config.yaml
hidden_size: 256
moe_layers: [2, 3, 4, 5, 6, 7, 8, 9, 10, 11, 12]
balance_bias: false
norm: "rmsnorm"
Below are experts of layer 3 (counted from 0) of a mixture-of-experts language model. Rows are named router (the router's row for the expert), down (a neuron's output weights, with its number) and show model dimensions 128-191. Each number is 128 + 24 x the weight over its row's rms, rounded and kept within 0 to 255.
After each expert's rows: a language model's description of what the expert responds to. This comes from a sample of Wikipedia text that the model never trained on.

# expert 39
router [148 145 158 134 120  99 101 122 118 104 136 123 133 124 122  89 123  73 126 118 116 136 102 120 129 139 127 120 136 173 154 174 144 155 129 135 124 152 148 148 140 140 114 178  96  89 157 145 119  88 113 174 139 128 150 131  76 138 145  93 120 157 150 133]
down0 [109  88 136 135 153 119 143 141 122 151 116 133 165 118 110 113 116 110 113 164 125 144  96 144  84  72 134 127 136 105  98 136 139 140 137 143 118  95  97 164 108 193 169 109 105 158 120 112 129 134 129 140 109 189 128 118 113  88 121 134 126 112 150 135]
down1 [106 105 118 123 151 131 132 104 155 151  92 166 141 127 141 171 125 158 129 104 155  94 143 148  99 132 113 128 139  96 114 129 124  94 128 121 115 140 106 151 122 123 117 120 114 132 141  93 107 110 113 107 128 111  93 130 108 130 169 137 157 127 125 106]
down2 [161 145 118 126 179 143 127 136 123 120 128 147 107 120 152 114 129 113 137 121 111 143 129 134 158 161 117 106 142  94 120 107 165 128 143 135 137 138 171 142 146 146  95 183 139 131 103 118 155 113 136  79 107 133 123  85 123 121 134  82 111 118 143 136]
down3 [139 131 101 152 114 126 120 143 151 130 159 114 128 129 177 123 117 127 130 146  93 137  74 138 129 143 135  88 132 101 166 161 140 162 139 182 116 112 116 139 150 164 129 119 126 178 124  83 158 136 157 119 110 147 116 129 152 132 141  97  93  83 101 131]
down4 [127 120 129 147  93 105 170  79 129 122 134 167 112 120 161 148  91 133 101 133 133 148 140 125 203 173 111 153 131 142 115 120 151 159 127 114 110 109 150 131 137 114 148 109 110 119 107 132  78 148 163 139 117  80 113  97 113 108 152 158 169  72 106 117]
down5 [126 111 146 150 169 163 109 161 148 148  97 106 155 123 174  77 147 159 147 137 138 116 130 135 126 115  97 147 139 100 142 139 168 124 119  86  89 131 132 118 121 107 136 151  94  98 133 126 130 181 140  89 132 129 163 125  97 134 106 140 145 145 117 155]
down6 [106 137 124 155 117  95 119 121 110 141 117 137 142 121 128 169 145 159 116 173 140 136 121 147 140 131 118 120 153 106 119 123 170 114 112 129 113 114 101 176  90 128 168 150 132 102 110 149  92 139 100 102 113 109 160 144 155 142  94 126  94 161  93  88]
down7 [ 77 150 145 120 158 114 160 144  94 101 169 123 120 140 138 164 131  98 144 165 158 139 125 142 153 148 107 150  92 119 102 140 120 135  88 143 160 107 108 124 111 137 128 115 129 159 104 108  87 106  73 140 124 137 155 106 129 146 121 117 145 160 165 107]
down8 [128 131 149 112 123 134 135 145 103 166 101 130 158  99 158 133 181 131 111 138 131 134 177 126 110 144 146 135 107 103 122 168 120 130 145 156 129 114 154 129 121 123 158 165 104 137 147  99 168 166 131  91 132 111 127 124 141 110 161 132  93 103 128 115]
down9 [171 146 116 119 151 117 124 110 160 116 146 173 127 105 131 153 117 154 159 110 109 145 134 107 119 133  91 102 138 119 132 128 149 101 135 140 155 132 137 133 168  91  96 133  85 130  86 132 164 108 122 135  83 132 121 103  80 146 163 113 160 120 142 136]
down10 [ 78 165  94  78 124 116 151 138 134 122 167 157 127 131 166 136 119 122 110 112 115 170  84 135 157 140 151  85 104 130 100 148 129 110 128 121 133 136 116 136 113 127 171 136 132 161 110 153 145 142 119 136 112 102 139 121 122 179 146 133 158  83  99 141]
down11 [159 101 107 124 129 161 111 131 148 140 156 148 122 131 191  78 135 152 135 135 109 123  94 141 131  92 137  70 137  84 142 132 161 130 118 141  98 120 129 159 148 177 141 150 119 112 137  94 130 141 156 103  95 113 114 113 140 131 134 113 111 190 121 137]
It responds to: The word the after of, in, at or to, e.g. president of the; also opening parentheses and dashes in score or year ranges.

# expert 57
router [136 126 140 126 133 124 116 128 124 116 155 142 155 137 157  94  98 106 101 107 163 164 101 136 153 111  94 118 113 149 140 143 164 138 131 129 101 165 137 133 155 138 141 138 105  97 162 180 102  97 130 142 169 141 126 124 118 152 159  91 121 142 136 126]
down0 [145 142 122 141 119 115 107  88 153 113 149 129 112 119 145 128  98 132 175 118 140 133 131 149  84 128  98 108 143  58  93 165 180 178  81 172  84  90 124 125 148 155 103 109 128 128 137 101 131 136 148 109  99 104 104  94 152 122 144  66 114 119 169 138]
down1 [148 129 139 144  88 117 127 106  97 149 127 140 162 122 139 127 104 116  93 119 169 120 115 115 135 181 116 148 139  72 140 125 124 139 162 171 124 127 142 114 133  90 104 124 143 147 120 103 134  94 144 129 111 117 130 129  81 154 150 160 124 134 115 101]
down2 [110 143 142 144 150 142 120 145 130 127 131 125 160 120 172 131  72 141 127 139 149  97 120  91 123 162 133 115 153 152 135 102 140 143 119 157 158 160 149 145  98 152 150 123 114 144 158 159 126  88 138  60 126 161 120 116  95 118  94  86 116 112 152 128]
down3 [ 89 114 175  86 109  99  58 106 122 157 141 174 154 173 139 134  93  75 121 116 168  77 122 122 121 115 144 126 128 190  98 133  77 111 143 159 109 138 159 118 128 129 144 120 150 106 109 147 109 137 119  92 120 124  92 138 117 151 148 121 122 116 118  92]
down4 [130 158 143 134 119  98 109 137 141  63 158 136 138 103 118  97 112 127 127 138 153 149 121 145 106 131 127  85 138 101 146  87 137 113 108 120 154 117 164 109  87 164 127 175 128 118 103 156 130 131 121 153 138 175 142 156 112 125 154 137 108 135 113 111]
down5 [135 151 163 150 163 114 146  99 151 122 148 134 162 106 117 157 127 108 116 130  90 128 106 115 116 164 109  92 113  63 126 128 156 113 103 127 125 136 116 118 118 128 147 174 153 103 102 137 123 103 148 108 120 147 108 126 118 131 134 122 159 139 141 143]
down6 [172 184 141 107 143 121 137 106 130 120 154 185 166 106 128 162 164 164 105 191  98 141  94  94 115 117 136  95 105 142 162 137 149  94 113 145  70 146 137 131 128 136 160 158 145 148 144 131 120 110 127 162 157 105 169 104 154 139 110  97 137 150 134 153]
down7 [114 139 120 157 142 162 178 117 147 128 104 140 131 154 141 134 146 166 146  71  92 110 120 110 115  51 142 100 123 158 114  79 129 121 176 170 121 120 127  94 139 127 123 109 128 129 114 163 143 160 133  91 138 104 120  88 146 107 144 145 167  73 147 106]
down8 [139 113  89 114  93 163 128  78 127 138 125 152 156  93 139 118 145 123  72 112 145 142 129 127 188 133 147 115 123 171 178 134 168 142 148 176 148 101 110 128 152 122 113 147 137  92 104 154 123 140 111 142 144  86 127 104 119 138 145 123 107 134 154  89]
down9 [155 138 132 114 110 146 195 136  98  95 147 175  98 127 163 173  96 123 144 126 133 126 108 104 105 153  97 144  86 122 121 125 113 101 127 157 121 101 144  67 140 130 138 145 117  88 157 122 146 143 156 149  97 133 127 111 145 132 156 122 126 102 151 138]
down10 [153 106  71 141 138 166 109  91 131 134 103 117 116 150 168 159 129 147 115 132  78 115 135 104 139 158 118 101 102 106 166 135 109  95 110 126 115 145  91 138 124 144 135 126 121 106 107 113 159 112 109 125 140 130 122 174 128  98 157 106 146  69 150 141]
down11 [102 125 158 135 136 143 115 139  98 145 111 133 125 119 177 152 103  97 103 128  94 108 134  83 151 105 130 163 154 180 107 137 121 112 148 113 137 106 132 122 123  94 126  92 132 131 137 117 135 130 144 144 155 172 126 104 101 113 132 160 155 134 104 123]
It responds to: The word the or The, especially starting sentences or after verbs and prepositions, plus the piece he inside names like Goethe, Keszthelyi.

# expert 8
router [161 135 113 186 121  69 100 155 136 114 126 111 111 128 152 114 131 100 120 101 119 148 115 106 194 133 196 137 136 139 135 175 116 168 116 110 150 195 150 192 133 134 160 133 101 128 146 163 173 111 157 132 146 130 114 136 110 125 144 108 131 140 127 176]
down0 [117 136 148 102 142 139 162 144 128 130 134 116 158 168 160 152 108  87 114 152 132 109 127  79 113  97 121 129 135 106 129 127 144 175  80 131 145 135 122  94  85 101 125 140 113 120 134 167 120 114  86 128 133 116  93 157 105 134 124 117 122 141 134 119]
down1 [149  82 102 128 158 134 134 121 134 108 106 112 105  78 144 118 135 121 133 115 145 166 150 101 157 109 111 114 145 142  98 137 163 127 117 169 105 128 174 121 156 125 137 107 118 141  97 111 117 126 122 156 172 163 159 134 135 140 130 140 153 116 192 135]
down2 [ 82 145 141 133 138 163 145 104 124  86 103  88  83  97 132 105 140 124  90 113 170 163 149 109 177 108 146 102 164  99  99 154 181 123 132 152 149  92 171 107 109 131 129 143  91 120 120 117 103 135 101 113 146 167 164 155 140 133 130 138 132 132 189 117]
down3 [122 128 104 117  77 112 112 164 115 147  91 133 103 127 115 121 171  92 151 110 106 102 112 149 108 121 121 121 123  77 118 136 149 136 105 143 129 135 137 138 149 111 128 147 116 129 123 156 170 157 111 124 143 136 109 106  58  99 115  76 112 128 155 112]
down4 [107 138 115 166 128 141 107 146 110 123 129 173 121 133 119 138  90  93 146 127 169  95  70  98 142  93 117 116 171 145  91 119 135 174 151 151 113 107 125 107 126 128  95 123 145 121 126 104 119 146 169 156 142 168  93 128  98  63 157 152 144 147 158 123]
down5 [134 100 142 108 132 140 136 138 105 129 110 136 153 103 113 135 122  88  83  93 153 148 138  64 125 136 149 130 146 142 119 169 124 162 138 112 123 151 125 138  92  96 165  89 112 153 164 107  91  99  97 171 100  93 115 121 192  86 133 136 151 129 117  98]
down6 [131 102 148 111 151 146 166 120 113 123 138  84 194 120 114 174 137 122 146 137 136 189 154  90 130 104  99 161 140 102 151 115 142 146 118  90 127 162 111 130  84  97 111 171 125 145 106 158 154 141 119 104 127 141  86 160 147 146 139 129 157 117 144 105]
down7 [123 170 107  93  91 173 123 156 150  99  77 159 117  80 172 116 154 136 143 144 119  97 143 138 119 114 148 135 114 124 150 107 148 156 152 113 131 179 142 110 136 144  99  87 184 128 160 139 105 178 119 145 109 145 125 142 136 117 139 124 122 155 125 112]
down8 [108 104  84 127 160  81 131 152 100 125 142 127 129 122 125 127 148 132 108 119 158 166 137 133 153 125 114  96 131  57 128 122 123 135 115 106 151 173  93 109 117 102 163 110 134 134  72 124 135  78 152 127 129 146 134 130 142  93 154 158 153 123 114 124]
down9 [138 189 109 133 154 139 123 153 142 153  80 131 145 141 112 109 139 116 128 100 119 132 136 135 125 115 141 110 150  99 159  80  97 138 146 132 112 144  96 147 164  87 171 117 155 127 110 122 131 105 117 165 179  83 130 128 124  81 107 131 147 141 105 127]
down10 [ 89  93 102 170 125 173 110 120 163 134 125 148 131 128  99 130 150 162 104 130 145 140 110  99 140 109 135  90  92 157 173 161 128 139 165 144 125 153 102 168 110 139 127 122 135  90 166 130 110 105 123  79  84 107 146 164 121 110 176 123 147 121 120 130]
down11 [116 129 119 114 129 106  96 146  98 120 147 171 165 143 141 125 113 139 115 119 117  94  96 103 129 137 103 151 151 130 165 107 143 191 143  98 154 178 110 100 124 122 105 107 112 115  94 124 122 154 155 173 113 133 137 140  95 114 140 153 160 142 138  89]
It responds to: Standalone space tokens just before a number in tables, dates and infoboxes, as in "Area codes: 780, 587" or "born 11 September".

# expert 33
router [148 133 138 145 105  71  90 159 123 110 111 100 104 136 122  96 155 110 118  81 121 166 111 150 187 136 154 134 111 134 134 164 113 160 129 143 133 148 146 190 138 132 119 172 128 132 115 138 169 102 139 126 157 124 106 136 106 124 159 131 143 136 143 155]
down0 [131 134 110 115 158 162 120 120 154 168 135 143 145 160 112 120 114 135 140  85 181 168 118 116 140 197 169 133 107  87 148  98 128 116 145 100 114 149 131 113 101 125 138 104 146 118 139 154 120 137 133 103 134  98 104 147 132  99 156 147 108 106  89 130]
down1 [116 156 130 153 135 107 108  85 130 154 111 128 146 117 122 109  95 124 123 134 165 119 137  77  83 128 112 140 168 151 137 141 144 106 110 130 163 124 110 212 144 101 137  81 131 141 103 131 119  85 106 123  99  77 119 151 141 111  94 167 113 129 132 131]
down2 [142 160 117 160 132 120 144 117 129 132 113 129 112 127 171  89 137 132 121 104 109 164 139 122 124 121 118  79 155 123 144 167 143 112  97 148 109 127 146 153 129 110 151  43 144 135 113 125 118 147 169 133 107 109 163 118 153 160 143 182 142 140 109 131]
down3 [ 95 111 139  91 130 172 121 152 159 140 142 126 178 115 111 103 109  88 129 159 117 157 126 131 129 143 135 145 162 125 125 150 132 169 113 184 158 104 145 139 134 174 156 132 115 117 100 182 142  95 137 167 140 115 160 150  79 119 151  92 119  96  90 144]
down4 [126 152 133 149  83 141 125 153 145 130  78 142 134 136 106 178 152 101 150 139 163 115 137  89 141 130 140 115 150 115 128 178 102  91 133  98 132  92 156 109 146  84 107  97 110 181 114  93 103 120 136 103 135  83 168 117  85 166 150 109 138 122 123  93]
down5 [103 135 137 156 158  62 130 102 142 109 153 153  98  84  93 138 111 142 150 108 106 124 123 141 116 166 117 125 134 131 134 121 154 159 130 139 114 165 113 109 139 146 103 127 152 122 155 142 130 122 136 137 124 167 102 107 173 120 149 145 158 107  95 179]
down6 [140 133 170  98 137 133 121 140 108 125 102 122 125 126 137 128 161 132 166 143 105 165 137 115 104 128 122 122 136 103 119 133 122 135 136 133 115 139 135 156 129 104 162 159 168 175 142 130  86 129 121 163  62  94  78 132 177 106 122 144 118 156 106 133]
down7 [129 164 178 136 145 141 130 100 168 140 111 119  96 135 131  89 152 137 138  94 142 119 120 141 137 133  97 117 140  50 109  93 147 118 101 134 146 134 121 137 136 144 119 112 150 140 128 109 112 108 134 119  63 112 113 134 133 125  86 146 127 121 150 115]
down8 [140 109 119 112 159 140 128 114 115  80  87 128 175 160 149 110 113 127 116 115 151 103  94 137 144 102  93 117 175 110 174 113 138 142 126 155 100 139 149 115  94 149 157 116 123 109 139  97 110 115  92 172 137 148 106 115 107 148 162  84 139 102  93 102]
down9 [133 170  92 114 179 132 170 117 130 153 127 120 168 107 154  89 147 124 131  93 152 109 187 156 105 177 130 137 144 107 150 127  93 106 144 132 108 208 106 112 114 145  95 117 157 107 113  81  76 103 104  97 113  90 131 144 121 100 136 129 119 140 163  94]
down10 [114 154 106 114 121 182  97 113 126 121 100 143 121 145 120 161  83 114 121 161 136 133 124 169  66 143 159 108 145 137 134  85 140 132 113 135 128 159 150  97 134 111 140 136 118 129 129 148 116 105 146 115 114 133  90 144  77  83 123 115 123 139 113 152]
down11 [122 162 129 149 158 127 133 169 114 135 126  83 143 150 141 146 132 127 144 108 135 128  93 120 193 126 142 155 127 113 158 132 129 108 135 158 132 138  78 149 126 129  81  87 137 118 133 156 125  89 133 153 120 104  65 137  85  93 133 111 132 136 109 140]
It responds to: The lone space token before a number in route names, table cells, coordinates and dates, e.g. Route 423, No. 41.

# expert 34
router [165 149 130 127 103 119 113 149 156 102 108 113 138 136 115 114 127  86 121 103 112 132 116 128 174 144 152 126  89 152 137 116 111 169 142 145 112 150 177 137 130 150 148 148 135 137 159 151 140  83 142 119 149 115 122 102  81 171 145 122 120 124 125 166]
down0 [163 120 115 161 141 132 134 109 153 122 163 103 164 173 144 123 171 120 152 118 138 102 163 188  98 118 104 121  93 126 124 127 139 119 163 129 108  97 102 103 145 117 113 137 115 141 122  99 127 116 131 146 181 156 146 149 147 138 133 107 100 176 149 119]
down1 [162 130 136 132 109 120 121 133 146  69  86 137 127 127  96 130 140  73 132 116 132 165 144 161 103 108 131 114 163 116  97 121 153 156 131  89 104 166 145 149 116 116 148 166 110 131 140 111 141 125 142 181 173 106 123  94 133 159 153 132 165 102 130 125]
down2 [138 134 144 128 123 111 127 191  93 155 108 141 144 129 106 139 163 102  90 151 156 162  97 143 168 107 169  99 141 117 126 152 159  97 117 113  98  78 148 145  73 119 130  79 163 166 109 114  85 110 156 146 181 137 114 151 146 122  96 138 138 130 142 119]
down3 [123 151 155 156  60 103 125 101 135 178 114 122  96 149 134 119 114 174  96 130 148 146 111 163 171 134 166 145 123 108 100 140 162 169 169 153 151 165 130 123 157 121  94 119  69 167 117 132 144 132 148 119 164 125 123 110 126 131 127 117 125 148 128 121]
down4 [154 141  88  95 133 143 158 125 158 146 109 111 133 147 106 133  92 172 161 111 109 149 116 145 173 169 129 152 150 105 129 128 121 130 132 141 141 195 108 135 126 117 113 106  92 155 143 121 127 119 144 114 141 100 125 119 147 132 113 108 121 139 100  96]
down5 [115 122 133 124 145 125 108  98 108 116 138 125 112 145  94 115 142 142 112 133 150 137 127 133 104  96 148 173 125 130 167 146 177  87 142 103  88 105 133 157 105 135 127 158 129  84 111 134  86  93 130 177 115 160 160 138 117 123 157  98 124 112 145  79]
down6 [135 121 165 132 105 122  91 134 131 144 140 124 139 156 120 112 112 150 109 139 132 126 117  92 113 157 134 135 102 124 146 105 123 100  93 136 118 140 146 103  95  93 100 111  62 141 140 115 146 111 115 136 102 104 145 157 161 106  74 119 118 131  84 138]
down7 [139  89 158 152 136 112  91 133 138 142 156 114 121 110  73 159 110 116 151 127 126  97 152 154  94 169  99 104 158 140 104 135 116 111 155 108 126 149 115 161  98 124 143 110 140 128  94 117 130 158 105 122 132  99 142 122 104 150 138 122 106 147 102  87]
down8 [114 127  91 132 156 117 104 134 110 144 136 165 149  90 135 102 182 134 135 136 128 129 143 128 126 137 114 155 126 108 111 130 178 141 136 154 133 146  78 135 146 177 153 126 112  92  95 104 111  94 143 137 120 143 157 109 147 120 131 132 157 125 161 123]
down9 [145 182 108 100 164 127 158 115 116 182 162 173 134 125  91  87 151 141 143 150 115 113 110 124 118 148 112 144 178 106 135 170 143 142 131 138 136 163 116 148 176  99 120 102 111 136  99 137 125 163 159 133 121 138 128 114 125 127 104 143  86 138 156 116]
down10 [166 124 129 162 124 105 117 158  87 103 120  84 149 142 115 144 106 138 137 105 120 132 135  71 155 118 141 145 163 166 134 169 141 125 162 144 156 118 118 143 133 178 125 118 165  89 112 128 122 140 126 170 171 145  84 121  64 139 188 103 174 124 104 142]
down11 [132 103 134 127 155 134 141 121  96 140 127 143 163 136 160 100 134 144 160 149 156 156 114 125 161 155 118  91 117 109 155 139 167 152 151 161 128 171 147 116 139 125 127 146 116 163 113 152  89 132 107 112 142 136 145 110 129 111 122  99 143 126 180  98]
It responds to: Bare space tokens after a pipe, comma or colon, right before a number in sports stats, chart positions, election tables and years.

# expert 60
router [128 115 152 141 128 129 103 110 120 133 148 132  95 174 121 152 132  78 124 130 148 111 124  94 133 110 130 143 132 155 121 147 125 116 112  88 111 134 129 133  86 148 156 148 111 106 126 160 162 127 116 147 168 160  97 150  68 136 153  85 115 136 153 169]
down0 [152 121 143 151 138 127 121 105 100 133 114  93 157  94 141 114 108 142 139 138 149 145 130 139 102 120 130 118 171 131 167 162 160 114 126 141 147 112  88 158 131  94 155 149 123 133 132 139 140  75 154 131 169 137 157 126 162 196 119 123 103 137 153  89]
down1 [158 100 144 148 137 135  94 133 100  70  83  73  94 154 107 197 103 121 126 119 142  95 157 103 130 144 194 125 135 151 131 111 106  68 107 112 136 163 151 141 120 129  65 112 147 139 124 146  90 119 124 120 132 153 129 149 107 120 118 170 117 160  91  73]
down2 [116 134 153 145  95 120 152  87 141  91 129 120 135 112 124 124 162 184 115 121 141  95 115 115 168 130 158 149 106 137 107 120  94 123 151 186  89 144 121 179 132 149 149 131 114  94 116 117  71 103 144 120 165 151 175 145 102 137 127 161 137 152 142 107]
down3 [133 157  92 127 107 129 117 136  94 128 136 125  84  91 105 154 124 133 117 138 143 132  97 131 138 133 148 159 138 131 176 122 127 105 109 112 129 133 129 100 144 131 130 157 105  90 122 133  87 181  86 149 143 148 126 144 158 169 116 128 131 144  96 109]
down4 [ 98 135 116 110 124  86 101 172 166 156 109 118 104  73 140  99  83 131  88 100 163 126 135 142 159 125 123 156 120 132 100 136 155 115 179 153 103 150 126 132 141 144 112 123 142 151 102 131 129 125  89 126 137 134 174 109 125 116 125 115 110 136 126  83]
down5 [124 104 155 135 129 120 137 123 123 100 125  95 121 106  86 120 118 106 112 138  78 103 130 188 100 109 178 136 153 148 145 113 106 126 120 127 175 148 122 161 125 114 118 128 134 143 143 136 133 133 153 147 148 137 122  98  99 123  86 103 142 128 130 120]
down6 [133 141 101 144 122 134  80 161  98 118 123 152 127 112 159 135 120 160 112 109 171 120 165 142 197 189 114 137 139 132 131 120 106 114 143  85  75  80 108 151 123 114 135 178 118  57 139 148  92 111  78 113 169 112 104 116 141 117 113 138 118  95 103 122]
down7 [176 131  96 119 125 104 131 135 129 143 124 115 127  86 113 105 158 135 131 144 113 148 141 107 119 148 103 146 100  95 172 113  96 151  93  99 107 114 115 130  95 130 103 135 116 136 150 140 116 123 115 120 115 110 117 123  84 166 121 107 140  96  99 127]
down8 [ 74 134 137 160 174 102 151 140 147 127  92 125 151 112 135  72 100 156 121 158 142 160 112 153 177 150 109 131 133 140 145 140 114 165 148 151 114 110 182  88 139 109 122 127 109  93 145 110 164 117 167 159 138 150 133  87 141 112 134 105 152 135 135  98]
down9 [105 102 163 113 124 128 112 142 128 120 117 100 116 108 114 114 146 127 125 122 169 158  48 106  91 138  89 127 134 110 142 123 129 139 137 122 121  99 166 140 131 132  91 135 131 113 119  95 150 183  92 138 113 151 117  82  82 126 148 129 123 139  90 123]
down10 [ 90  85 103  94 135 129 129 145 177 187 103 200 125  95 163 136  97 143 143 123 172 123 139 147 124 129  97 142  90  90 108 134  90  71 186 122 116 115  85 187 146 127 119 112 128 108 113 160 132 187  73 109 125  94 151 154  86 117 130 143 154 100 116 119]
down11 [122  99 132 131 103 127 132 118 132 155 137 112 115 143 142 130 142 140 118 125 144 156 151 131 126 138 138 160 147 124 147 143  95 143 105 128 128 117 150 125 172 114 117 115 118 110 139 146 107 162 121 164 120 137  90 114 133 154 127 167  91 106 102 145]
It responds to: Semicolons, pipes, colons and ); in lists and tables, words like including, include, example, and Latin endings -um, -ima.

# expert 1
router [142 133 107 139 103 102  85 101 178 104 111 130 104 120 160 130 134 141 137 149 120 116 117 122 177 126 144 110 107 141 170 138 129 129 127 141 127 149 112 135 134 119 120 148  62 127 117 134 108 117 100 129 148  85 123 121  83 158 142  74 120 151 157 149]
down0 [102 104 115 150 104 109 146 116 111 124 140  96 143 100 165 156 170 132 117 142 137 118 161 133  73 105  83 136 140 103 142 130 117  96 143 126  88 151 135 108 135 125 126  94 140 151 139 146 134 151 147 126 131 129 119 134 123 109 134 176 108 157 134 117]
down1 [ 96 168 126 117 126 134 135 130 134 119 121 141 101 140 134  81 163  83 163 119 117 147 105 152 143 108 148 120 144 147 157 105 155 106 136 149 151  95 103 178 131 164 122 130 102 130 155 106 182  93 123 126 112 146 118 122 134 122 168 126 139 145 155 148]
down2 [120  88 125 119 138 155 171 109 162 110 111 100 116  88 121 113 163 103 120  77 143 128 120 115 139 127 133 116 144 135 128 150  96  97 133 124 127 137 144  80 126 128 144 129  73 124 150 101 143 145 101 165  91 144 109 143 118 103 158 120 164 144  92 142]
down3 [105 107 151 157 111 146 163  92  87 151 111  96 138 153 123 166 108 146 127 107 151 139 133 143 174 132 120 173  68 165 109 145 139 132 166 131 149 143 131 118 125 114 143 142 176 142 122  56 155 123 129 136 134 134 154 122 108 158 146 162 134 152 160 154]
down4 [173 113 128 140 152 123 129 125 135 124 135 103 164 138 103 160 126 156 120 125 141 106 144 144 122 149 115 113 126 132 146 114 119  81 119 133 127  86 131 103 136  99 138 126 142 145  79 156 114 162 103 145 151 111 141 131 147 135 107 164 183 138 106 104]
down5 [176 139 111 108 102 149 105 119 136 118 133  88 160 114 189 140 121 125  94 127 123 133 168 127 123  88 112 143 119 121 167 117 121 110 142 135 109 159  60 117  93 126 158 146 146 169 120 116 117  88 148 128 119  98 149 126 148 159  94 120 192 162  96 109]
down6 [127 113 127 108 146 134 145 161  78 132 119 106 151 125 159  88 101 140 114 161 128 135 109 135 146 161 100 148 141 102  99 142 154 173 141  97  79 110 132 140 117 138 112 139 135 157 140 143 121 130 123 117 132 150 139 173 117 126 103 112 133  66 112 123]
down7 [124 127 149 142 127 133 130  98 144 151 121 114 136 147 116 127 118 121 114 142 127 114 112 143 147  91 133 104 130 148 148 130 115 109 159 151 117 107 114 153 169 108 130 119 151 172 151 117 127 105 140  99  84 140 211 123 142 134 161 109 134 126 137 147]
down8 [145 153 104 166 157 137 146 122 114 120 119 114 137 157 101 142 130  96 139 122 148 129 119 175 110 118 169 108 147  50  99 127 182 164 155  74 144 112 140 131 129 127 113 118 142  95 181 148 132 110 115 145 119 135 142 114 190 114 137 153 172  78 130 152]
down9 [135 100 102 134 133 110 135 119 134 141 158 114 178 142  57 117 130 151 117 131 144 115 140 117 131 153 111 144 112  61 179 122 125 116  97 138 124 121  98 119 114 144 104 108 135 154 136 131 108 172  97 134 109  98 125 132 128  94 121 100 117 159 132 132]
down10 [137 127 112  87 149 126 120 176 133 111 113 163 140 112 142 147 139 102 121 103 136 136 157 148 167 158 128 152 192 114 153 126 124 148 134 121 123 104 170  90 162  89  93 130 146 113 148 167 127 191 144 120 146 125  79 123 145 157  84 156 103 103  98  87]
down11 [141 157 100 153 185 135 149  94  96 102 124 136 132 124  97 176 134 109 109 104 172 159 157 174 198 127 156 111 142 132 125 135 150 154 160 131 137 105  96 106 175 150 142 104 126 122 142 125 134  81 101 142 116 110 120  94 179 123 137 123 172 183 126 116]
It responds to: Common nouns and plural endings in running prose, often before "of", such as part, way, route, areas, deb-ates, repairs.

# expert 23
router [129 120 100 164 119  90  84 132 102 112 118 125 136 131 131 138 127  86 154 159 157 107 155  64 143 128 119 115 129 147  96 134 104 144  94 110 108 152 116 130  81 128 116 166  81 120 125 137 179 124 131 148 148 172 134 166 112 132 157 138 133 112  94 198]
down0 [106 102 102 127 103 150 106 106 117 144 102 119  85 137  85 108 151 163  69 140 152 101 149  93 149 104 159 104 115 155 122 131 105 116 110 141 129 142 141  83 153 147 154 142  99  99  68 139 130 154 138 103 125 125 129  76 141  89 135 146 118 122 121 153]
down1 [142 164 142 119 155 145 116  97  97 138 103 156 118 130 151 141 100  97 137 146 108 153  84  89 133 152 113 108 141  78  91  91  85 115 119 117 160 134 115 136 159 118  99 124 114 115 136 135  85 177  99  96  96 160 119 105 131  82 160 151 129 142 169 124]
down2 [126 131  94 108 167 157 103 133 118 122 156 154 137 134 161 179  78 126 104 137 102 149 100 127  90 123 103 119 139 154 133 107 131 142 124 183 137  82 134 133 131 163 153 144  94 103 126 106  93 132 100 158 129 145 154 103 124 146 126 124 161 163 140 106]
down3 [144 171 176 150 137 106  77 114 120 114 119 171 142 146 105  83 102 148 113 176 140 116  96 120 172 106 143 108 162 134 126 168 166 126 136  88 115 116 167 138 127 150 157 123 131 118 122 123 161 101 170 127 119 111 113  82 135 125 130 142 116 114 123 143]
down4 [ 97 135 127 104 118 146  88  96 131 116 174 126 114 133 136 101 112 154 114 119 105 151 160 176 122 155 140 136 108 133 144 110 115 139 128 148 147 158 157 152 118 127  84 163 125 126 121 118 142 159 116 137 127 114 118 104 135 104 136 121 149 113 133 116]
down5 [117 148 123 111 103 165 134 101  82 122 145 134 152 149 158 165 123 145  78 123 127 107 142  96 131 158 142  88 104 150 104 121 111 132 111 145 104 115 118 171 127 114 127 176 157  79 122 142 145  94 148 107 105  75  67 121 131 101 128  81  90 165 102  91]
down6 [115  88 143 128 105 161  90 124 104 134 145 123 107 149 119 140 105 168 109 120 148 156 167 122 120 121 140 174  93 146 144 114 110 134 137 143 117 159  72 117  96 107 124 111 139 115 101 140 125 152 118 178 150 121 126 134 133 102 118 149  95 100 154 152]
down7 [103 127 129 150 102 123 146 136 142 129 113 127 114 112 149 133 161 124 126 128 125 105 100 133 148 136 145  75 145 107 168 131 106 156  83 145 132 100 120 189 111 134 157 130 158 141 104 110 154 120 144 115 125 116 186 141 111  90 142 140 162 124 149 123]
down8 [128 116 121 127 138 136 159 122 142 130 137 141 178 153 148 166 166 132 136 132 255 117 137 144 136 187 125 140 138  58 132 122 111 117 160 139 129 113  89 145 139  95 104 127 154 122 158 138 103 122  91 106 111 100 127 152 141 167 101 127 158 117  86 146]
down9 [ 77 145 109 106 120 105 100 127 103 150 171 127 100 140 124 141 115 142 110 145 202 125 129 106 110 120  90 157 116 116 178 123 131 140  93  68  87 145 137 109 168  98 125 132 131 138 140  99 140  72 135 143 112 184  86 129 168 144 118  73 105 138 142 143]
down10 [139 111 116 137  72 134  96  81 113 133  63 132 139 157 155 151 132 167 102  97 104 148  58 120 134 109 170  37 166 159 140 117 141 125  92 160 164 139 125 191 106  90 158 120 139 117 166 114 135 143 116 128  96 136 124 107 121 163  99 122 181 115 101 132]
down11 [134 147 138  93 115 128 154 132 116 166 155 147 149 150 135 167 148 173 122 127 255 135 121 154 133 161 140 171 109  89 126 107 105 132 180 139 144 107 100 122 119 104 118 155 149  94 114 110  74 135 119 121 113 116 116 133 142 130 144 125 111  97 140 121]
It responds to: Semicolons in number lists and dash-filled tables, table pipes, commas, and odd mid-name pieces like ig in Meighen, Gimigliano.